Below are experts of layer 11 (counted from 0) of a mixture-of-experts language model. Rows are named router (the router's row for the expert) and show model dimensions 336-391. Each number is 128 + 32 x the weight over its row's rms, rounded and kept within 0 to 255.
After each expert's rows: "comes after" lists some tokens at least twice as common just before its tokens as in all text; "comes before" lists some tokens at least twice as common just after its tokens as in all text. This comes from a sample of Wikipedia text that the model never trained on. Tokens count by the router's weight.

# expert 0
router [140 143 160 144  81 129 132  92 149 147  79 186 122 187 132  67 189 122 152 142  69 131 121 129 115 146 147 137 104  74 155 123 121 123 116 129 163 148 116  97 145 124 160 157 119 114 112 147 121 125  90 120 122  90  92 119]
comes after: "-", " |", "|", " (", " was", ":"
comes before: ":", " |", " by", "ed", " of", ")"

# expert 20
router [111 164  90 145 125 101 149 126 158 139 147 105 144 133 132  98 163 155  86 126  93 154 162 116 152 118 141 123 170 128  95 109 147 116 156 139 117 130  85 130 104 146 113 158 148 139 146 171 115 122 124 159 115  99 125 142]
comes after: " |", "\n", "|", " M", " N", "N"
comes before: " |", ";", "_{", ")", "E", "T"

# expert 8
router [173 180 147 105 147 121 117 130 146 154  99  36 159 167  86  75 156 120 106 112 127 120 102 143  82 138 122 119 127  74 150 113 158 109  90 147 101 144 160  57  75 102  90 133 120 162  53  82 100 123 165 170 153 112 101 132]
comes after: "9", "0", "1", "2", "8", " Authority"
comes before: "1", "6", "2", "8", "4", "7"

# expert 26
router [190 133 142 176  84  76  79  97 105 150  84  94 146 173 150  94 130 125 110 131 139 154  89 151 169  89  83  80 113  61 123  88 153 136 108 144 105 135 108 117  96 123 108 111 126 158 123 156 133 163 114 188 133 163  76 121]
comes after: " |", "\n", ".", ")", "==", " =="
comes before: "|", "-", "\n", "==", "The", "==="

# expert 10
router [173 134 109 179 123 144 112  64 122 122 138  99 115 143 184 126 108 189 105 120 106 198 206 145  85 179 158 157  83 122 180 105  78 129 101 135 155  30  96 115 102 108 127 134 119 131 103  96 149 160 137 130 114 166 119 101]
comes after: " |", "|", ";", " the", ",", ":"
comes before: "1", "2", "3", "4", "5", "6"

# expert 2
router [103 132  84 166 130 113  90  99 164 131 117  76 138 143 165  70 117  65  98 137 183 137  95 156 110 134  95 150 135 133  76  93 174 136 100 140 129 157 132 181 132 136  80 112 110 193 147 149 166 166 129  87  97 107 125 153]
comes after: "1", "0", "2", "8", "7", "9"
comes before: ",", ".", " and", " he", " in", " but"

# expert 29
router [155  89 155 102 126 141  86 109 151  75  75 102 152  93 158 165 109 115 100 130 115 148 102 127 152 135 167 119 129  91 175  89 155  98 102 152 103 102 186 135 146 106 122 186 137 111 135 132 122 155 148 156 114 175 100  89]
comes after: "0", ")", "3", "4", "5", "6"
comes before: " ", "\n", " |", " —", " +", " $"

# expert 24
router [130 146 142 108 113 156  98 121 162 180 155  85 127 123  99 210 124 150 126 162 120 149 165 134  99 156  44 169 127 133 113 110  85 117 103 122 120 101 156 137 130 147 168 205 142  86 109 139 117 140 129 126  64 108 117 161]
comes after: " ", "1", "2", "9", "3", " ("
comes before: "0", "9", "5", "3", "8", "7"

# expert 7
router [ 71 157 136 126 141 193  95 162 118 114 177 179 164 139 117 189 114 133 155 151 162 187 162 167 109 142  39 132 117 162 111 102 116 153 141 124 117  68 134 122 166  96 179 143 133  87 111 166 107 111 130 138  75  87  73 133]
comes after: " ", "1", " (", "2", "–", "3"
comes before: "0", "9", "8", "–", "5", "7"